{
  "n_experts": 48,
  "d_shared_expert": 0,
  "activation": "swiglu",
  "moe_layers": [0, 1, 2, 3, 4, 5, 6, 7, 8],
  "router_score": "softmax",
  "init_std_router": 0.0149,
  "lr_router": 0.000475,
  "parallel_block": false,
  "extras": ["capped logits"],
  "init": "trunc",
  "lr": 0.00778,
  "final_lr_fraction": 0.1
}
Below are experts of layer 5 (counted from 0) of a mixture-of-experts language model. Rows are named router (the router's row for the expert), gate (a neuron's input weights, with its number), up (a neuron's input weights, with its number), down (a neuron's output weights, with its number) and show model dimensions 256-319. Each number is 500 + 40 x the weight over its row's rms, rounded and kept within 0 to 999. Numbers have three digits each.
After each expert's rows: "raises" lists some tokens whose logits its average output raises strongly, later layers aside; "gets" lists some tokens that make up at least twice as much of what it gets as of all text. This comes from a sample of Wikipedia text that the model never trained on. Tokens count by the router's weight.

# expert 29
router:461560510484524498540538495551517483524408467498479434435516531397448494518474478551443563493539508465426467559532455479518524577534514498501514481445461574432506502427507493481478544537513425
gate0:463499568475571476504525507545498493462514510560538499485526584500446560494460491543425438446452479455492463587513511539526502485465530526474531529498510529552491458496525519521597593510497512
up0:499486481582472602471443414533535562467484520513453530497473464487425454530553456507445554504515554558430518520533485545531486522546472497546512522581440376530566460453496493530503487546517471
down0:529549470464518396404554467459525492472543520453499468559556425541502560450553499496459470452449514516463452475527463423481501512518449513549470526508513517531524528476460539476508623589534494
gate1:405530452572565555568459585546487468495501589497496510496526409499505430558515381475466459578485482489521497513504477536517518469508454498494514548566490451502476510503449433500488516514527528
up1:517525498437480502465516523479509502529517601535466517440537558582485572535500514484474504484529516529434522497485497529509532538443539491425552588530471466510523508473529543484503505429491510
down1:494539463570493543497489496498465551487493457582488479518523434487509509466532440498548467429538524558583498562487477519491503500415454406498500426545473589451517581440471481495486521600573515
gate2:586528465451530468495485503501453465470431537493470438499476465465557527514514429541521551497486491489437492453480490515460533530508520566508509523518478561469497423501488499517475532478474531
up2:527398647482534550557554432493539527487485500478505522499539526502470511436479487456560480524485487531515465498438537437580549493472493521496545490508458490533470493486493498503434399536545528
down2:458444529453455495471475569461497482536444461524494490504415549504564429506536470519544480517454488444469505481528498511533537500557521542570546481562472494488499524413497474502562592544469464
gate3:562471478570474425495497547554491509509573461471479450512499512528470495512465511493415510450496489486458497547492483545529521498502493470477495452480493455464542579487430541471510510521483557
up3:526463561463595506428444495447501517492461458516513534507446501602410472523527583461594488490569559551472513446450545558520450469474535444485494507477482522570458456483578473540495522559544488
down3:457470511556511501482523501474494549491485481468492522500492548508483546546539520561531523543497521495501480569421523516429538514518469491464496439470442532497478521504522426564512511508510513
gate4:515492449486449435517486519462416415495486425501397508485481485549457581540549542474478534423565549533539516509525438423521559584495513464519465549461579457535464390521562524555490531491469513
up4:555555514435447490521485534511517453493481497492487486452506431524508599469469532517530464487543495496546513580543409497557500532537501485455489479531489494481474505458535478465486441474492474
down4:505515551553597542512459605523493538454520510528521406578494522546476575510401427455420542421482505491504517505548507446532408489463548567505520574509490526473490510539583515486518448496521502
gate5:452527499517464532517490452444496546522605493506504509452482510471377505471555508463465506467453461470548478529531567544545521516508558503566522486538506586531489473581499477423561500447514446
up5:467511463498516497502502508515490523436505537477519477501495456507444384530602482510511509606533554484576555544484522488493470560495527527537540465516491571476508557553521470441564509487558489
down5:476499498496485530485452540463490595487562484475528504499544540589515495529482503450539499487481498532507474482478446490461452465458468544517522487491574457493489514485486519551475449471558508
gate6:490430478468504531528585442469412504505564390490537518539563495497422476566401499481507477485458458454448470536489508410568460480507441550530476522486460516482509484498535488470533461485490531
up6:463490494465484497457471476502516528509391577516414528469499491521464548555524545483559557518472512549543467545497517552541530540489525459571444440492497488456553536542447511443486460494561490
down6:501472496526493465540504526567484512534506410478491532498505438482531487482532554545471560458528573475496503488537528511476558510454596515487555548478523528413497463505431464447472533427537518
raises: "-", " (", ",", "=", " ", " of"
gets: ":", "\n", "==", " \"", "′", "″"

# expert 3
router:579508503470453500540525583483518528440515521451473516480531443537576468518514559523508603429466502490551514460500478525483606545537488530531480490491575493542487443478404461465517539491484578
gate0:432471469491473521551520501530494500466505454574507530463497425537488516498443460494519519460480538510498532464439489531495469439603524530471529437499514510462469510467513509473459534450488502
up0:552502528533466517526579468537430455533438554585531499528501523510560577551503459526547440489536522528479478489392545485521489459455535494519563549442555561527552472514537477494492532515482537
down0:476474439460573562506462451537533563489555440535534567438506520486518515469512543566540532572544454523510459451590475515474575516505503424506483539503491505525509450487528505536544562518500527
gate1:531551480456436491516450436550508543515467479460504454552525498501466494496429454534533469433445495505557566506541497533566460443510519547539520482502511524512495505486488528482490491464568489
up1:508482490550465453503448472566537443498501430462458557544493492485469510456490543547493562443408534451507497576500436514430522495487548466474560487529406476510543406454471493453478528479531607
down1:462583468430507543464439453548488422552509431523454538521546426458498474499584488533508521508401479501463525499503500545472494433466537441453539439556535601516542457537484498570511451515487571
gate2:591530553521486510488480528464545506510503517450533466486488515469529593479508478493494498578526513414508568443469539467578529464510516485535505458505494473533428468417535495443450484479562401
up2:545462493507467488494469526497591469485544486525528512575466464436493460489560485564497539529546536414492582500512492370464484506470467492510554479454527536462598483473462455509495500501502546
down2:516455536429456469500514488524510494523467548477557519558501473465471471473549516532518476516474457447518511527516502491409498543497468528481471490514510535520431499495530447511522492461484500
gate3:536467519503503493525482477491612471421521540513525464537535457482531503495461508459500501476451421445561532467473437530462479518483449497480512453467483448528565507575564560471524454457517534
up3:619423535460501574495444488569594430472513459516476498603542467511510533500466588559438458517476488521484586532438515564513506431518481494505571501424485528581603509512516512484526478507582601
down3:556446522525527528511452457435534545506499463526577484548526461441487537416471509563475470518522565568494472460494512475462519549532439519477540490368497450609452421524603487517456483491509527
gate4:514439556487484428431482509517493485504473508576565452508538484441501543462477462544479502491496446498484544505444488442430518539438438543595592479495485489470515535512522445484557505487490519
up4:534410563480483486489515509503487514530488483482515474536567484499543523459503500539536441528516462475505458544460579392551507491444474566425493541505480518444482458548558459443542432544522522
down4:487511492484512528459484476502491453462510523550525466514491498508533533460535484472585428470523528522516535472513522429469527537503442406491527517464541555479477416561504473445527511455551468
gate5:535549496417547551519496490477457523517480408560466453470525484500457482524475497444533482448574526544535453494465543564546530531457521529469508502466515512456506536525489533482499499450462537
up5:531492564507460439435544474527565476600570553452524482470514559507480544518512513537455590518481421506512513527536495412454482443542504500609563579481442527547441411495516513548555552500497476
down5:465461450533512528444470534476432475489500503506432429468465480513521451496550522525449451469520517521478525552499464457517475457444542512525456497562527510510460526526476519537501530492472584
gate6:535461522542457491526519460487458544490511505458498472508542500497482427519488395519443537531483540531515551542501511524506448503472502528633548516531511459500533496490497470529586520543468515
up6:506524533488499563417504493540487479525477493583495454531491422437362528493549485436575551495430456455581493434438541494515530496485533493573515526501474501541532535534463501489484506489418508
down6:508479504558562526439608507444525348470504459557533506501497571540543490505459511533503513500556540554487524501558548515541515471539551558547496552511438538486480567506455475485454520445551522
raises: ".", ",", "0", " and", "th", " of"
gets: "5", "4", "6", "7", "8", "3"

# expert 45
router:536547495515522449509443486538524551454516489501566478504521520480484525476549457469489503570475437520524487455520494470525506502499528463511506557486544533432477521487494543464509508466493449
gate0:561532537488447452501524531527475537522490548560506507489556528503533498559494492524498443495458474536438424453494544482504473550530559549538486504498463459481501516497481462552519473464443483
up0:399496524545491499458512435501601502459437496573468404509381466538548497519478539539528530487497546474514597501507470522500452491525410514520450475500540585466482512484456507417431566547500503
down0:547486492533525533535440599513498504484485528516525492473521566470511525514534455550499505504475514491472519577476436532511494488482512435499493518473529454532507453558449454555461494425529491
gate1:470471455580499485593538510499504502413505481566534523477456516477513514525530498572526542533438507472576460532555517499522491445579460417495535467515504476525452508481541453468539458524528476
up1:516488485507533567476521579475492473506399504452525527579541474512427474500514492511509461474515495460484505532489515496502489578532516464496485539475486501501554478535477547415503453469507511
down1:546528514445513556517504470439532453541534486497546445448517556525489510494523553482465473559452601493494502534414450523481485511471532534475480512481500436487511548437421563584398499556504526
gate2:536415547503461459522514545514561583472525509488567543509488422411552479436505491527447462496497505492443492464529525495502462509504466506484426561543422621502509493510480492523525539525512464
up2:533434524518421469479493589519484478444432516504556413476446470519525488499542423463580486462476472504478500545476524495486524553438489574589471475442452448517490503544483466495467492570478529
down2:460492531587458431429518455517514569431492548508516461474478495489495487447408428446492453511489505533429426520547388482483482454513451484497472555449514514515528522488511543534488528554531509
gate3:486542550504453541452418524489483513390486462456503533523514548465451502483471477458496442543520488521453463494585522428498487480520516512474577420519543447477441515452529419500480486450543493
up3:476481477499425479436498494545353588534535540485501465496623537479521503448469533470477513498567478516568507543445438531461469450549440536498513569460501480614448506487549481486514530397481503
down3:532481506499428468480433481501603497477460426450491481534554491498506560423471463474481526528474561489533389537423528535511584563474513463501518478534461467508526519512553514476434457506495533
gate4:508537510463531494556476474532456565461472512500519498467499503485533471541493446501528527517488471517539546497564519513469504499501499468534515432544483506485527529538520456528539517589518557
up4:488529463463463538508496470497478548469553473506570436470458484489484484482524463507513435552519522478412491529506475501557556403483464486492531513467496530543514418466511459440623526539503451
down4:515460501473483408565567498461523490512498477500429503461572468458475401543540447496508535489533503511530560475453524559530527540517522434407548540525531459477512501469496446526437498569562531
gate5:486479499464492476484452577547514476492481507553572536517460532467520517509536470444442404469460480418513545500570477545578465533489482458525555490439450479515494391464514487480498463471537538
up5:478516510506489495474557500486586503468566457449527505480467464551502506551570446547514421526416531476448509546487467471494514471451503416425565533476382496467490447526538505490504465504539522
down5:536443482452482491547523509501490514531526458496529476502477457482559592512566471485562468533504435497435412501475474462524503521456438434460473505461502485427519463362441486483484413472494469
gate6:506521432530532498522525480496597500498447547427510553469485487525525490506503521481499551507532509461561446568482438553475481522467500508505524518563566557528500511522490531544491485490501520
up6:492505515490484471486459487469526480473495491454458509463461544488495541505486535504451505459524549527441540468494540528438496483453539457512484472432486551516464473523492452506503520509470468
down6:447489552467497523469504415500470567493519553553490488593474483532469533518490463435572482505505587505550506456487513480599497431529495536494480570513525468522487468438492516483497542454526521
raises: " was", ",", " is", " he"
gets: " that", " which", " It", " this", " it", " where"

# expert 41
router:441454528513557534531527519549433497460514553493519452468577497464504562511457478508521510567459521467550537537474510509532541490534520474496448448514562576509528507491444503479506508515491533
gate0:531366527557383573518505533531462531516500487490501470454560571554479480575506483532503509486543532485512509508475543518549475501533505474431483505496450467451497534490525528494463504519544408
up0:576443512539490511503524564518438486493480563498525532421613515537544549554492510497485480529549504450528550484518514504561512461502482487471491470488502470501556516556497507483470526548471422
down0:476515442524526460559591496511529477451540530466438515481451516452496486441482527493490514521450490524445493439491476430557509470561506529486478509473562506559496480561475452492471535500463504
gate1:454484484518486460447470479551453594510505463500561444461508458555510526513516452517444501545536554498548542479476542567501455454471532553537442438476542497517435466558517484539464596438436471
up1:475498500544456441459527533510499563521566475560575442534493531573538499468459485495472441531542506481496524559492560539500462432484497533533430486510553456531466532464558476535515514475509459
down1:474533472494460473440485500440494487548463522493518552502477525465519569518475482553527414476516514448507531533551554535537469478394546515612474489551515566497502474498525540495533515467489512
gate2:588534542513564476485439510483482439481527497521423453477463517461498467454558544573499517426554475539484490511537461485514534497513464494489534516523548436548562514429511422540494563516387462
up2:491557543500448523578471532519498544557454513489572564503466468547437531549525476507455548497483461488473533502513523516534486529458495529569512548491466565508534474528529443523461506478544541
down2:518534534474430506472500488440484524498453514406477592534521509486468576537501457479477502447492478546481478521496540510490439468548487460486496474598465516447450508521558399577558462482530519
gate3:513496504613525448471465465545409498553547540484524508475503567543481477478503582550521454523533545509444474507459482474383484532479541536567487476474517535494476512514463548542464465451506516
up3:486475512467494530510462423474457483468481525503455464527445586521543540452488559526475430392536456436539529518477450475494515456520528519539557537539524470514532505495455556532537533477421442
down3:491457480508510574477472547455450528440483471431533513406451500521372535484506474500490480536499457484462532488528528444521482539462546566476504545481520478564457430425460492559513525494441549
gate4:549413531490550510484472532563533516471510539500480520549557487502533533466514498477512566452535491471489598514511533493473540469513485542472555502540499549460468471419472525460507456451476489
up4:538539494526454491505493471440504469520433576476508504464521492522519481534467534532482409488489539532586480544508442477575498494571548405551515530440485486530469520611572456524488567551519553
down4:484486458512507584516414572535573502513508472517437505485509537505569470507506501497516549471487523412548520540463532503506547444524495521478449532541435571546451469501503494463517514418452510
gate5:493448557529466452425536559517511509489513519507555526497501492594474533526570524452466567573486469554542548467537534581491478468497402434548499524505559518458492585472514512455503531478489412
up5:534484467456564584547447493496494444491511504520517443515514479493483498538439534566510477437442496429497501501495520477493551523507542484465421436444514513504464398529519500509535485518502489
down5:521604416531494518465463464512517593508457438487437472559496518503539492497536453490460538453507491498492470474389523492505504519514463506427541524510506484542454465551513566451496516499549498
gate6:490504529440510508503502505487502582480583505490533428510564585515478478530460464566486433493485531542545486501542513519586484493505508493471472503574468513483520474463564496504536473457510498
up6:497592497564423475517454505494498470530487444446479511519462400497473448491481465449507494433592475451521531550514522488498505514450580524399582506468510485489510555540471529491515463529493443
down6:530490512551444548521478485500501484461439511504544459499545516462495555483523516479568527512542453492511545487462470460457450493478540529396496471418512487319468530497530478563503478492521518
raises: "-", "In", "The", "P", "S", "=="
gets: "\n", "==", " \"", "===", "====", " '"

# expert 32
router:543468447466447461556533484447449474491533510509464414480555468514609530507536503543436502453589505500477553488451474544548487503582465508428462553488482460492509421482494531517483490516528495
gate0:533527502524531516485461493510462443452556511513421461523470546528554574596428472532519487505467484476532493498483458527472508434499558438498532538505532494503500555468574478493498454556506570
up0:457472501457485479485504545529511521589453468450514483465572481466458493451472474474472499480555555518505533527528479457487479495531488592504482474484479581547502496527557589581492556454530516
down0:472537469546498468538440481560548551523441527429459452465432527518487476527471468484442593504531480566519475547524427515486489541488496510515500475560481531588399526408480524511557511518497562
gate1:495527560543471438484469495505447582494531522530532510482484515475475548470495530527513443492413445499502471545516526510543562466468523493484512489497524516491475489551552536534492461519570477
up1:471568554510455419508431497488499488471482607497545426465470449510481462454499495584464512533485506505546508530547470468569455476461528473460480508474498529521496448529506527556518543558466431
down1:529418518502587471528471487485462603507496483487472496488497520523523527429453476476550538493516416416470485505528473481455479495537434493522484554524458443537494542459559537461454548453460542
gate2:423528546473581551515534451521538461505485477463407536501519533513471616557494429492542499521488466498565467423442536476515430521486413527555522526522465516497467553510515443489539520502432502
up2:490444519461513462443498510502566492530475503560527451500505563540485571558463480582444533478496546446535498483547534465468463475451494458568497550530467590474506493472561430517467571466513536
down2:538389515539392495566545516486450511463499446520541489536480490452481455522465491459492504576501475487509566478453502432531452471499514504512501525509529510554511545514462447433542524475554479
gate3:516500435563436488496482563484492527470522432455482566474545459517518441516513449532445490529454492479495483487552422473494497554516429474496497463493459547408503453551472468549518465488541455
up3:506502446490508530530484528495488457502496445489527554445521505489483479486479495556485454548504559505487438521487462487449468582491457529526568484511473495508500489531435479534461458530520522
down3:490505518495481495529523572521457546437544484504528446493459514530487501485431508554434477528533442479496483528533517488500461483523417466596494439458478394549545473536521581521496490535514519
gate4:506539472529476516514547487473483499480476530446577485436485453466446473435511471523466464530561457515520507471540475475499557487439495497458464550539455562533500474499515447496493548524458480
up4:492436500470491473497462502462519447432451474517518480525541474508531504473456436471492478499489477552488469449497467497604532526559514505476457493521561512594519477531491510547576561453504446
down4:537475501492483536557466515521527466508472534449501468460483461420482513439511516424461485495491498553480496512450483543505498522470555465460525516507514495498452516480483521529520530599387533
gate5:490420487562514484415532490551513462480485522536473439515525439519529567510590441518441530479535525452521496571513533537482544474502445414530554492534416514557481472492436563525490510445488537
up5:429546503476450469513555504540491533560525467491430488511555464519527590545516504493529474440491510565484481529540545504513490519474496533502569531515488491403514526472441428509540449507451503
down5:515532470461534549519502504540420522493513474519503518497450464524477455477535510523537513530552416496489578511481517489481522528455455508580521490553524545441458513494440504470520507523520516
gate6:458547577457501569458474484498498476480426499454483471530531574496513516513480509473529535484551465474509468497520475431459475481464520453532427480542561521553455559505543435529546464524493574
up6:559454450549530489510517510546502494493537575508511516475509496462493464480470514465500553480470477489506549447554493541513531475506450495465496472449512455446516480515408481491395532476525490
down6:545534521582574457541551542486478532483462459620570490461450549520529405545446459503495552501476529526506595487516518480464528480492484452496512500487521494528527484499493486546400525481505478
raises: " the", " a", " ", " an", " their", " his"
gets: " in", " of", " to", " on", " for", " by"

# expert 11
router:438514505432497451529442454465572416474462518442496490487456465507453502496484487524519509581419556478532592455466519561530477542470550456443469480443492470554547459464510481465493516533464450
gate0:476496451504565530495489519535433510498486535504393489495471486565494426481509509500490550528478502499482508424466486501503518461505509522521447487515479510550493504494501490496498509503524494
up0:467518522548548491469430515476509509528506456488438456500488393490522499440518427504467475536619406440504546529498402529542531540531457563519492450495512502414473452525479514485465459551566518
down0:509606483475477457474520548544487466444493483514519527571510451516477565519548558511502480525511483476480444595442515528497529475544576552540499508495583519482538525600509559490446492472445574
gate1:554493486501498491541534429495418493469441542549496471549386513507504473503512452458485482474449529570464450523509420513531489465506545538529502480490498493549446463500418555543498526493503491
up1:455530582491507524497502501461498388421591438527502510427497484522452516516579462491503544465507610397529466499504465564483450488522531560456546603421482480482515524504550450526404508536469498
down1:452527461489475553489499508586472523518545569493497471522555553500520536523486503595451549460484526541543500533567556503550503482539529494523423545431470560481533542537477552519509505525420505
gate2:463548484516456516575465483512462534499480565497497533534575455527487445531492527534487530536496431550469526522539502488462464497492506489532586470517544486553448484498546512471435524528537545
up2:469471571520455474505453508509448462483627434537501498477548517526510509489483464482483468451483491572513511505491498500608470481511535409501537570502532517491493475567461525501438371525512530
down2:462499525473488436528525560536526478502547473518477460572436582488442555490489447474546457531482514503534549511443453516535505503516566410496535594416427494573482418471561511511449495541501584
gate3:460534520461439523504509585545514465519479549523480481456536482556495559466456546522487509446516491494530502508466493513479523508483535507494607584489460459551538491510539452466453572491527516
up3:506492496541538517514569529469457546558470500481461566511499555475440566428522475484502495558469478565495556486516555514414535497490482545569443526406542433453505488513494467456587531475426473
down3:476474529507490538506494565580544464486539519430529514466510505511516536525479477457475494481446483457491479461532527435453496462467457521545481435448478480552503435564487528510524478501529514
gate4:516522516465540500470505511520518536525561586436507527468434457458502553467489536460439530511560449500534466534526555475524415552483417511593587524498533457423488471543446568559524519472552586
up4:565565516571486449473501574442503533417501498568483528501410487503495490551476533474454492481529507503434477452514567481498433468476476559539453537525512457391480491469541560396523547469541523
down4:548563490591506552441458482440495504516524517538542511542541434483558477568484575468552500380498471470490537533502493493498460406442545461527502557464524461384509498530549532517452477464457516
gate5:473482446507473513499484537442477540546507467450572515561538559525548445497562484522473522476552400520511484472515507449491484446510523540469504564541500478534364529524496446546496439500500535
up5:459513522584543470474516437600435545423506508516423484445525517513491400430417575522541468508435532469488501463476395487518499545517562521441506575446428540497549519547468453466409484564495546
down5:505573548530468476510516515489520510469527481504472403523520465438588558519470565576487512503574450547480489519500454517433567499546484494521508454490421432538442562488523401512433467526558435
gate6:499513505520444564475485508541524517455500499497516435517567445424401474569548519499489550452499522457562549500535519460566421463503489510487507460531478466549454489492511606490543517529484500
up6:519509544411515546535530477447549533519518515421511363512607490380461505450412532570458576450434559433504429513525540505464538452539565479496533551457468463437507532505491510510481492461523495
down6:548500524450556508539450451508507539544536549527534540459522497561457459495516508499513537508476477594431468494493497481486446450470497465540583568480490528507493485546395523502511499461448449
raises: "|", "5", "1", "4", "3", "occ"
gets: "\n", " |", "1", "2", ";", " —"

# expert 37
router:561524521480451426566541626509534465545543522468513507387535415500517519556512561459464630446457531506536464464498416565490484544459502517501523505559548581509501418518503481469535560505473567
gate0:495463560549550516452493514508487479466476545483482487538556485567478501543555491486427528486556449486515541550523550526478446486555485440483559512451468485542508531524555399514467496486501441
up0:528444450474427501467446456477461464448501513475513509501473515478540561493492496508567451511496528393479517506531455411501504537458529416533443466496549546461484452487556496489547529449580579
down0:502486551501532542563547478513497492487559466516455500474502447489520492542385547475503524533477479522464511480523419529509516506555514508485492493444467514505544546568492512501526458532518471
gate1:488549535531475528617506532511457543422460513471455467482468518486481547475534499537469521444511532476527501550531531495546537480418501471523466537595484501531498474553563456397541507496511500
up1:534408482511504525418468372467501482519518471500501527584565438464577447437449434538550479475494485539526497501459522534469435477526483492430465516431414527396500492484565545609419526517504438
down1:564516491455542452432443463491510506578531476560478482488494511546429506434476504491459505481496511528471469524549513475555449487480571520444569460465507422494542497544571505473513506525478466
gate2:526427503483534540479526513481504487427446467539438523527570529506518502441459536566512546549466462628510486456539460521501606422518477572490440507554523507509484542529496455523489485522546446
up2:495461545506537484490520438552569474454424431537504501587512523537532416525505487547550497511571485484510482549535495518438561536520578531536423551564506498524545434541496505501483437440467473
down2:543479585484402556528547575572510536545523462467549501481484449531519481507479496556526501406530479577519560513522517480490463438500601539496556602498534472463524536563565484574440500474471481
gate3:522503536556535526506567474481516525474567483520487437534482534495578476499478518486525563451496539493591516475522540532513508488477505558515560452477455511423553475508532527512488540496523467
up3:477483493498481476505505484523471440491513481511478489512486533585433480498497499479508501458591506558475504525468467493494505553521633469483464638501536526597486534483435485497482495458484475
down3:558524531494489519570490559469487551483517595535463485512501565478483480517475478485546486500436497464538541444439578449502495564455414489551529495454502540553496457505541455573461561472498507
gate4:561522592496481483476525584531490518493483491490494514507484570511459512569474499478531504468455530419570450450413509500564415560448489513444477487472543483480440471452532507540538514467465530
up4:471498429521559539572519453464486539422469477516442499456507436500512493419479490554404483552497485554469603643603494481438509440513511508503458537559527543581504488507454429450477486551578497
down4:463559512444478534471590503421494555588523509510469534491490448522556471440469453541497497493464527557517425436467527493538485552491455592519578450478522479517495507485482517499517515502542479
gate5:517544455481448536514541548497525504509454454474519538468447501499495512494467497495490505444534461478524443503547475481462444504533411448543603458622495472443437441479503449489509500555465470
up5:512450482464517447471444512547520511533478525506527476479536518522481507456482408496490460591474494458488506485441450512489589515482541524492450494451529539528512516499498468552547490481514546
down5:505472582543508462454476474491489452586545477553558442446516550510466471391529509517492512465467493408437496556503528493555528427454512557414482533503453555440488501573508459490434536492444530
gate6:475502509538521488532437529469426469534578515521520450498464571538548523557439512499584543406503488526508505515599463501566523562426493518432510491484515548522505508456498534515518535516521545
up6:515517451588515503519453450443461470557523542508543544477408528500484573447505468529542510483469491537502489574509495518552512506467508519440536485506442550508454504446451525373551569486536516
down6:499441501452448476517484495534534480484503481504412429412569546461512474498545536524480549532528460532522575473478482543445487503487519498639453465433560522401487480522532396552576486541584512
raises: "6", "4", "2", "5", "0", "3"
gets: "9", "8", "0", "7", "6", "1"

# expert 34
router:520515472465507457570414460438558519487534482536465506549547593568520490500545448506513540402534531454421487485481502539542533511513498450398481473480484494543530496534505531473527533496462484
gate0:562511587508504441503513472489475490489486459538429525533496526468565491543501529414442520491494533469491488420487509480451461455518503458459537485457467482558522490495497431534475462521468515
up0:500474582510441499540517564471545465545516500467515578551510528488514532482507494466520476517536500557477470466491527483485541483506528503477441510470432548523538499551481514499489530498464452
down0:484453467456472573511492494505500478506564490491536552442436543521521432510525492466543508566588521485440514502501479552470507518552555423533533541522502508545513509492548543542558578481513503
gate1:522583511490506582546469528506508486471463444429444520504497515452496558482573486457483514469504400537506497481526553566476509494472468475498465425493461469485548540502481430479492435481497463
up1:422565491531461507465520433605517516480508495567634498514465489489465494436536529547561472471478537475507473486469503519555556506503455464505474489481487508391519516521476533470485533503525533
down1:445572522506550515520514540421501544549442537539514462461482493451465447574478588506498555516503451526571512459530517460482571531458585485533577485514438502476522465573488435465499496535448496
gate2:490374449556493476501443442497477499444415496506476439539520511534474488518460480534467535533539537479491579436555480544535487438456439474507438597468496459473499560472490521463524460515567501
up2:556624507535518460492472467434587497473550465481514572483505533470556517443565487459465503537427450489498403537473588444496470476530485528504484443508467509483498520527539504538448513466481466
down2:481513498548516571464515519527529503487480479454428444534485465482503560542448458461534523529490520490484380486504474479528587443499624454544522516544448479533545536544618523492514456479424586
gate3:509530498473495535508549521484507549588491494505428525473522534458455508447478517487520428502429531528511519472508523551548553508449501476547515485623448525570491439513495591617429470442446453
up3:396523506437487490588501512515440490524553563510454506504557475418529507472557480570524514532509535466543489488516512520599503550459521497555543468529460499502478493440569552527498525473466429
down3:483512535499518579500556488518517496527482475466542508537530521530432489511470525597509483505535479562545533494541514450498469528538490607529512436533509533440474501505510559484544528475450453
gate4:533498453506482423507503534535462459506493597546468529559528436481460513569474487484533528524461492524513531420540479551584497436478539431503524539499490419510487452519519498426536549522534491
up4:535474463524533477532535501552474467483476528502485600522481491474425517497465489532463478468546506532435470440552559524559549445459554455522445491477509475590511490531571500478523508526549452
down4:498468530538533474510497500460519524562507508512525475533449521521539515495464433550535543527563495487519498527559537496542511533396512553488512514505537470412464482505496504430415448551461504
gate5:554518539504470566508442516473531458488487440506457489598509540532525583492458519527575528481559499515461546507531501493571601451493505516453452572535497468508507521465538511498519454513493473
up5:508501551484494433507528540516556460498474508494487409507511465582442549509566492568504494536512536488561528561437501509588510530446503552526521469525514509406459453494471576428513506479567527
down5:468490500506545491503517438515548544434511544471548526502475511435468430485563508461512448475511458507488554502482452485502477497553452541536587520479527457612565582571517433585507529534487436
gate6:446577449428431525571497503494475471483513433553496551524514477533418545502473443496452503534402481450443516532450474503561444466498496482572538504507515434562525510578610488468450518463491485
up6:541515559564528512497477423471447512498486583412553482403499469421498498501463525482463470549534547534548511513539471521471489541535536560449503458525496510496471578466513571514522477510428538
down6:561529605542485521560441511488523535459436533507498513473462447393456452470436530505552630520504456571467427490552438506417424494557538499528507534525568550509491456550384492533518567537456499
raises: " the", " a", " it", " an", " some", " this"
gets: " of", " with", "ing", " that", " for", " on"